From a checkpoint of a small mixture-of-experts model trained on Wikipedia: a shared expert of 128 neurons, 5289 steps.
Below are experts of layer 2 (counted from 0) of a mixture-of-experts language model. Rows are named gate (a neuron's input weights, with its number), up (a neuron's input weights, with its number) and show model dimensions 0-255. Each number is 128 + 32 x the weight over its row's rms, rounded and kept within 0 to 255. Numbers have three digits each.
Before each expert's rows: "comes after" lists some tokens at least twice as common just before its tokens as in all text. This comes from a sample of Wikipedia text that the model never trained on. Tokens count by the router's weight.

# expert 45
comes after: "\n", " ", "0 ", ") ", "1 ", "2 "
gate1:120211200104109093094116155112121129156045138152142080135114093144156169124058123116106140101169076121112189158119156169122142172134091143138148098184171119122127125114113175144142089045097109095095089140142108175155062210125105130117122103086108182082093182158127166145157116093076125113112104094158126074112125182135141101144132130157141114146120121165091136134128160119157134090091159159103124132143097139150136129091123164136133115139160176128066089104164192106140113121148128105161120066069129170136081083082122117115080085159113167125171158137219111175138096127123110140162098141151130180153124158085137092145140124123166044133129079161123126115181111138119111180124112154073127083116171128085123144159161069044171119150071141179125108101118157148145126155158181
up1:113125166144092062181135079082089066114159115103111175125079123090113120131162155138125127169108148078131128100153056154158114079123147151123077157172089117131115113175072105186115144163166160135120112106123091135096074157129106206107129130104152118123147111142109152145147121138098141103134191114128130137194140146131083098144153154088162146121177224081146115145137159085107154112086150207135164094161147101147119106146174193157176080080101061101116142095065121120155111082091098131120138166152134166113155154111102075109139135104124106128098158102117124197049135115114105069115125117136114055175127177089115098060064122132170126103123105100144149131157139150077131135090155150173186138156121159112126140154138124170127154124175162142161086083080112150144115072142056
gate2:170138119096090124135174147112085151125039126111155140159167128116154126099133099122085143172106101129091141150138095178124113168158139171085056161112101167154132127108102079111116057125125168091118089156142130098091148096147102152145086078169173088094139135143160097146140083103097148161147090118160075119133162144152195139099174141086174131161121138169117232143089128046137107109121158092179146121202117123118102101053101135149155169093137200115132128151155086144125173130102155094218151104142122143086058114148114174150162120074123126099137141130094105149158147127135113112087133119150166058115148052137133147151133127127164145145130196069147138140075140167071133168159149127105118125136116148151110119142090164185140144163160136150086167180137128179091144095103068
up2:105142123157171144116105119101179088091125209186092113121112137143045169122163140132164093066109116136184080104121183155125122123112135103170197127124148131123100141147185167107072131160180094125162130137132123126156091118145183129159112135091170142111119118151099140129095121128105108107149114140089164145087112150141072106088140094154191104167091099078162076125139127178107107139139184078179110144139114141211195197166134115067142123135096118191087119125097170122155115186187129148102137061083158050091176142136131132106118123145208146178133111119161156086142085131120117192142110118115105147150116117076112097144111134163116106148165143160119125133157118159118151166168107116159171119136067107082114178199100135124145103080125069185186121160112136106163090105140144
gate3:185123069153102129152128159133092151157145115089171143136212122080129127184107102102085140147109113098094161186168116155139137173133109143128155152136116127177147082189107154138133099120090157091146121108160166138086179112085089129190147145126179090126082102182171088162082083102121107142163084160163091126208143089109181147134135122089076123159018086125079192100088158114132120123132113133092113115124141100128176173107082071116116173123177163178125084143130141091071133164082135102176065152166113143146138117143137121143126135136151096077139126165103085141109202126164078142106078112111150137141139094175066127152170153144119130132144104125121144139147088103154185093117112139097092046106171141063132086109134112181103154130096148121077149120145087131075137121124136
up3:170142186137183138118109161080102156119099124149121102133168041131157150121067113120118092129205079111106129121055114120152111153091116092107114078091103146100147096131113175107133139110155100112141129119107121136137073180132143121133146102057091161163153183087131145146168116141180139080153105102034099143114103111161076106115112105111140107126188144103112139131158191148134110144114137146140156110117115206172147134147173113100120132101079170079117104082141072165153120114129162104122148078146128095064090123133129145097089177159094176177080136133107122133137111120123135188124123144109106142156086132044124063119121127199130069088119071115134147120150107126088093113218073146166113088140193148131128141121232109081144114129085138146142093168132153147181121135172156
gate4:166096087104133135149133110166108100153146153126120128114080113081155060123119121121120112128104109102118076080147106138145111111142121162121129130080141105146136133127123079097106093136120203129098114137193168092101215124117137164144194165182148172177177098139136134194149078209116114225115101102131076125135034095108152112104113112111112130146092124154048125123153110099132136102110168183141120149094166147168111132109093080146137170165162100218141117140105097115134154188113160136162097097136122068119176093163088133119165171086158106133107145160119169118126124140134099168108131135077078137201131081139119120130119107138139132146108139098179072067111137123165157125088127145116114188130133120113107057114137074192171156132119129089114144215167136088076168138116165
up4:110145076118081094117117134142143112158159141112155171104128139115143057121168136138159092150063155149183131105111105169127102086132102170128104172117133109102114106175147074098090145103112202144084121112132126098085163129103123183149150122154189162096093086147150123143137090142043109193151132153143119147138102138092165111056157139126152135131101151171040092115108111082138129080063155162201109162122116117117111113085086144109118113171171083195097130121082116121101190177132123178174092071100141117187086087123093150142147152082165073107135132116112204093183161148152149093089138142124165103170102099134193099126112125137102141156136143065160103144126133122147138165093195127154101126122126118083120131152143160166167093102186167063178137167108124137101174099076136
gate5:190138096113154106094168106133147142190133132165085057130164081156132181112105191124132130105140154114146103156207145082113108071152134101078145113147132125145106119133104135100153062123143099096153099106134154158105108148140106090083168123079075147176085158104073148191149122132225146057137126121168160116119147119113117133156167106174116191115092113105129086126128163099124102128179112116067140176134080134122142118179121166162111143113116071131105159154068127110104080164172133083207125144139143104149162104136145072106085156100147143166127119097148116128162105115151165127155104140116084199105102177150141170089136119060145135139142091169131168191093098122084121094112058111158109107135102132129130092208135084070069131110093096160082059157120140132151167137114135
up5:176142078124163100102154077115174134181135122167105062147162054148135175136117168106139125114144145139142114100211131094114111089167131094087145127150144133127116098121112132162159067126095085132147092118128138123121082149131123083080109113079047150169108142128062157150150152137202148020132156133174142113116138113133093147160165101165093189118109137130141111138104183126105076122229136074087144176143114139122141115147151161119115156156126058129121161159070090122112071147148137094155131170132150063180160146169147075107102153124128142169108095066124120096167150128130168095138110131091100206129097167145107168076131121030141123130134082172134137180119111111098124092099074125136104116125092127126126101170153110069076125114091069111089103149123116110140141115101140
gate6:077131081123055119147170132103105170127167137103183164116166148098104115130128106159134158103165135124108096109181083111118115167116182156099151130142141126153098114172096109160094157188169156133119121158096177129094173115121113141179121165204197157116087099168149104143138130173149132113124110114149129133141161110123183160101110193105150145119113132163113197118142110110142150018129143187097095102128138080055163097149103112122108147053121134126123110166160137121122107104026134094114147150154107182147194093128090140109143127139135138060100120131086125142019169120143131095104127126170170122091142120161114124122155115132123126132151121090121170082052065071169187108107123154087131043125152145116125144157111145212111140161126188111113132121153134119092081140127142
up6:172132149120159111102126154114152135173120043141108050145139084127164074125115137108147077102140088081115143138094114072143129080138131114091128116140122120151156122146113132150116090087149105140146107120121117171134080170143122164118184109123124126118133185139131170154160139145168136114065133111137109071163138109110113083189155109125086113112115041082082109144126179165160128141106178144089153145138092189143139102153145138120127136118100150115138117080124111115096142151201123101147161110122188133072120124137119106114130166150089202164135112161153053187131112115116142204171062136090090163164120109066113110146156111076125098118106057136147159159183183129089082118154061152110089108123097189118112103092157081086132228100077104178112064154154190115123150139167118
gate7:145124123135138080188125173105155159136095085134110087141133076128125124107133067133100161175169111116103117135176133130154209120124143102172099109181119114098103145107193126133137090117111127126142126088106054163053111206129164139109135167154112179150146067094124155090170129126151165107137175075128067114136150176107135126139140133113139159150103187126173177135149146149174137124121153145147101122219147187130124125146097111166116060071136107110160136120091109122094078063125136168107127061102142119133196160143136099107127149158129169083088218185192093189143133101150156145190109132150097115202140120077135096168117113144113134087163069119133145133125101095109124121020156128131104158139076116095115080139112063130148118124129098139125102102132175119119158149143098
up7:151146052150070081157109071153086121104099170123123109115121094127133101209147125114118131100074140110110125132137077129127110124067125124100113113121113149151134071134176207138141139147140139127134109090086102160183174098128116121101086123157148073060106166168142091169077124079190141185095133158148088150101152095138165147157146073164111114153122161104143164099075152141110097125114118180136160081111098103144118119124175113049119158115132126142100189088135147082088171182126180097156107173180051151120114107164131098121128128141108079157156160097139144157154093145119105117112135118156105139114112063104154083123131166179133094160172119128112215138124158140147102143128086123215136067108206106071152130083101133188141143094170119129157123113196086136137097113100084
gate8:127176163091097166094154138103093167092117069135151165179106120144159138108156064141075122150120129140116134098127165095112143130167102141116108079132173102124111102127150132099168130134103104112188045130123152128164153163110139137178120093110084134136102135145128168138133098087161170110084175097094134060068178127192154116122150050130121073169084110167193188158132181141138195102068163118128157134129168159155140159102103140123144098146150159089142063131156175139103077138198130149084106104130155112147072116107129124109126100169096172107139178143164108058122131118079135127159136146129152190138137137115117156186187107100169178071130160127148142162142061167143114123147112148102165094145159203121088108095179156081076155105131119168127085108171142073070127162148123
up8:109147060117121141138128124153169093130135137137105095087099129124110143173147176150186095159158099151119071139160111158122084130097086173142142148106109173128086120104157104097129150124130156101113187090158096148109131124146077165124157103175113060144117149123136096139119075137083084179142190109145105173093049078131070077140072176108084129103117121161129182113175063119093072114132061202124105129097127059154102175148102145121117185142163122122070121073158115116118132191106102098185141144179132158121106178120093210147130170115167130135149105087110187151131075119123106121108163168146057142097186097149112102127207132127122097173145125128115091117105185083160182111154103120132150100094130099156163135132122126149144171128106129152166135185148122137103111057086127
gate9:157178139111142066135121098109185086152087158202074106164076152141106102100083121151180166085142134097158120173167182186147111155180113121119135165093142170065086109048141140154157172168155099186155144124114073125166100132132155147139150081132064122122197118128104068117115198113096126132122167109148142111167179138192123070148137111135115126098062083115112141144072130188121107153140131065160130124167096146145155154147124170083168113124174130199154113158128188129131155149125072145103153113135141139217146120105111161132099152174116139208113099084112094130169153132116139102133128152138123119118161083144128142159184094141127115123104103113149123143155110193123146161159129126158138155142087074128129113122093144108172111192128069156203175128075115100137147127137088
up9:085127120101075148153148110173133110089162134139151090144135150105134169144127138156123051238118117104108127131188101155133165135134121126191133147120110123136141154191123161128134143141128157176065118147149086133154192132095164060164184145103165167107120067155098131113106064137114108079113172106083139167112052071108092183100088209158153116185130194154155126150176130114152120104105100121107126146166121131123104108134103142177158137126137088113145125116097160127122089068085134129102087098070189139142127159135158130180076084086139090100129172150197193114123130098099073084143137111126154118120185150101104151116145143092116083102175162108133061119095157108131136112116174159143115161119108091140132183216157177143093111093160086094132115140107116129125128128063152
gate10:196178165128118168092115170062089093135137158160122152137051187176138106058108098145112097125102107139164125119158166181133148116125131141162112105155164141093131133082109111124094152109089109177134138158139135085127101166134140166171144099192152152126113042108145087130122114150109139137088113106122166112110125127131142108102143106065130166104051170138086102142107132144137137143112172153139119150099175151090136227088046192117142081158144178168090069171116131124108126147121113196067176151135193102211148163125135159123099105079137113142106142176088070099156122138148087088121147151129160133170120162177137164171138092138102118105119143087169057112134067113128133098112155133122164146126097086122107110152164122108156151085154133118135076130099118143092220165145148
up10:137093200120153148133131129091145101154055098133128155106125131099127149140129128130136125126111109144110190147118115144133157173131114153124106099129120164146143088161157123025133178102116160127149145121126210074120110029158091154121108123172103111131169195086154132136140095125099101142160140116124080091139143146169121134180074133096169059151173086145052181118119109107126096103163131183153106075144101093141108106123144044181140168129166148081164102119182136118186168088117098072149089108093143164064097112110125162113135161173128224122138107111096153137103159136125140155147062132139120098128157071137094119142161135152108180128090183141106148128060110173129115141132108122090095128143141133112143098057056129144161132143090123213160156147116156123105086138075155
gate11:188144108135104115141141079136165179159129055188049141174202095123150149085113124113097143160145133071088114121218113147136137147146137141115160175161110079107102120107146107184122056155097065172103088104130093133098159173105119104121089149092052151133128111145085154127162131112186168069094123116160149144183175155139090127161128040164098146116111170157149185143132176126167099124120161101100170172217129151146103113088157129137107170118122105120147126128097120152159100090124182116073105105116154130086147116168150114088091168115120092143121143113113088145106143123147161138152102124132127185130160127127100127107159102088144130122130137187136167113078091113102113149095072162084115102175177150086121073108101060131127144174052098140122133145135183089099124082148096
up11:111133103182131116176117108126137146085114096124113154091135101125137103124082120101049084080102145081088129148111124149145179182122148154122182138143095147107176155129106115163064097158131148203143142085153124162092197149116184151159100073123171107123109135157170162095102098097123126115121150151103106098114126129134116182185115115098143102095136142141158208106142097184150130075082167135129095131134154102089169124145135087065088147149153118112181056115138106121196136132066161205062129101158153136111068165111137144121170086100139115095119177123154180148069162111100123118144105112141130136114127101075133094180148128205126099127078144078131146041148141149097184121119133141132112104110120132065140134131082155208147149149123190161191098093173113146092089098144137
gate12:143092148121191146151152116129114097091077109143115145134134068119133126118104077132076147046165079082114164086121164094134139133148129143168139105137166149168134147105118122147142131126178115130147129066111159094129125051099166176128144128129099162190202171126125170125155179112106119085141142078111138051150105120154099112157051100169066134112141070109077148136143145049101132157150149102125043117154108106152131127126116074123128125138110115147191111147190115146132148086133095133163112085123120068108164133114131133093104112158139149125110098110159134178049102113149170138170105148124118137168111166163040123123118106123140139092018196124111132156057154204148112109153092117114140149097146146167117126106065111110147123140082075159146097183159133150159080160127128
up12:116096154137182093134143158084135128165112113116154132083096154137168162112115143134150098082125090147133090111087122120134136106109135142157168124121094104146126188156105103066095149114116099086059156151134103110080100103142119174099136154113132173155122138074144137146167104180095119181154084136133120104132153163059120094150168175100159127112187099073136129112139067168130136141134103160186145148098094174158121079110147127111094125109110135126134164133161094126172112109131113140173109078071125131112157083118142202044179203170118170125152113137136106167176107176132108203112089128099098133174110117119156069143082104132085080144091069092133135154214129105153042111160171130135097151080034110167151150133147105093193084154146114111106169157157157086164185116117125
gate13:137118136156090184111132126144092140128089100116141158145143103142161066149113111117107233123127122139110167082089085107108139088139154096149094160142140132111093092114147112130090166144150107158190102140062183078141124128128174145167151194201187188100119158103159102138127138126145133175127102141167061099183125172122175122172125154082157160128127104126081124113129138090163172107135169142114115116152133189055143134096150104172159105119105153108069117087192125113011161078090108132158129112181112103107154125148117116119114078103129133098102131197124110159094152106167130112096102129164099099148071114138130112097164092141109166099061139096149172120117107119145101179131136123095113144110185145116121047119101080117082084128122158105095088115132186135106080210166108
up13:109162149126082138187144069178116099083174131136102139159144130135130029129129113126090135125142164108072105086133153138143126126110142038176128158171146082059065093136165150166139126131118125185189063096184101159169136173150134094135142100120114193092148090157130095114107114072227145097077141127098109157139149179139137079133112097214119153168084170135162141130097149180125115164083158122115163127165165215153091098117170151095147115149142077124067156086130109129097103124055172165087140122164131098136158139127133127129138154155096082126133151137169089147136160102149085143099177150154072117140109127120117137112095109135114193102118096142126164137136150108137154152099214137132160157122151174135123127113100101179140132107158159093123115117136131071174110146154077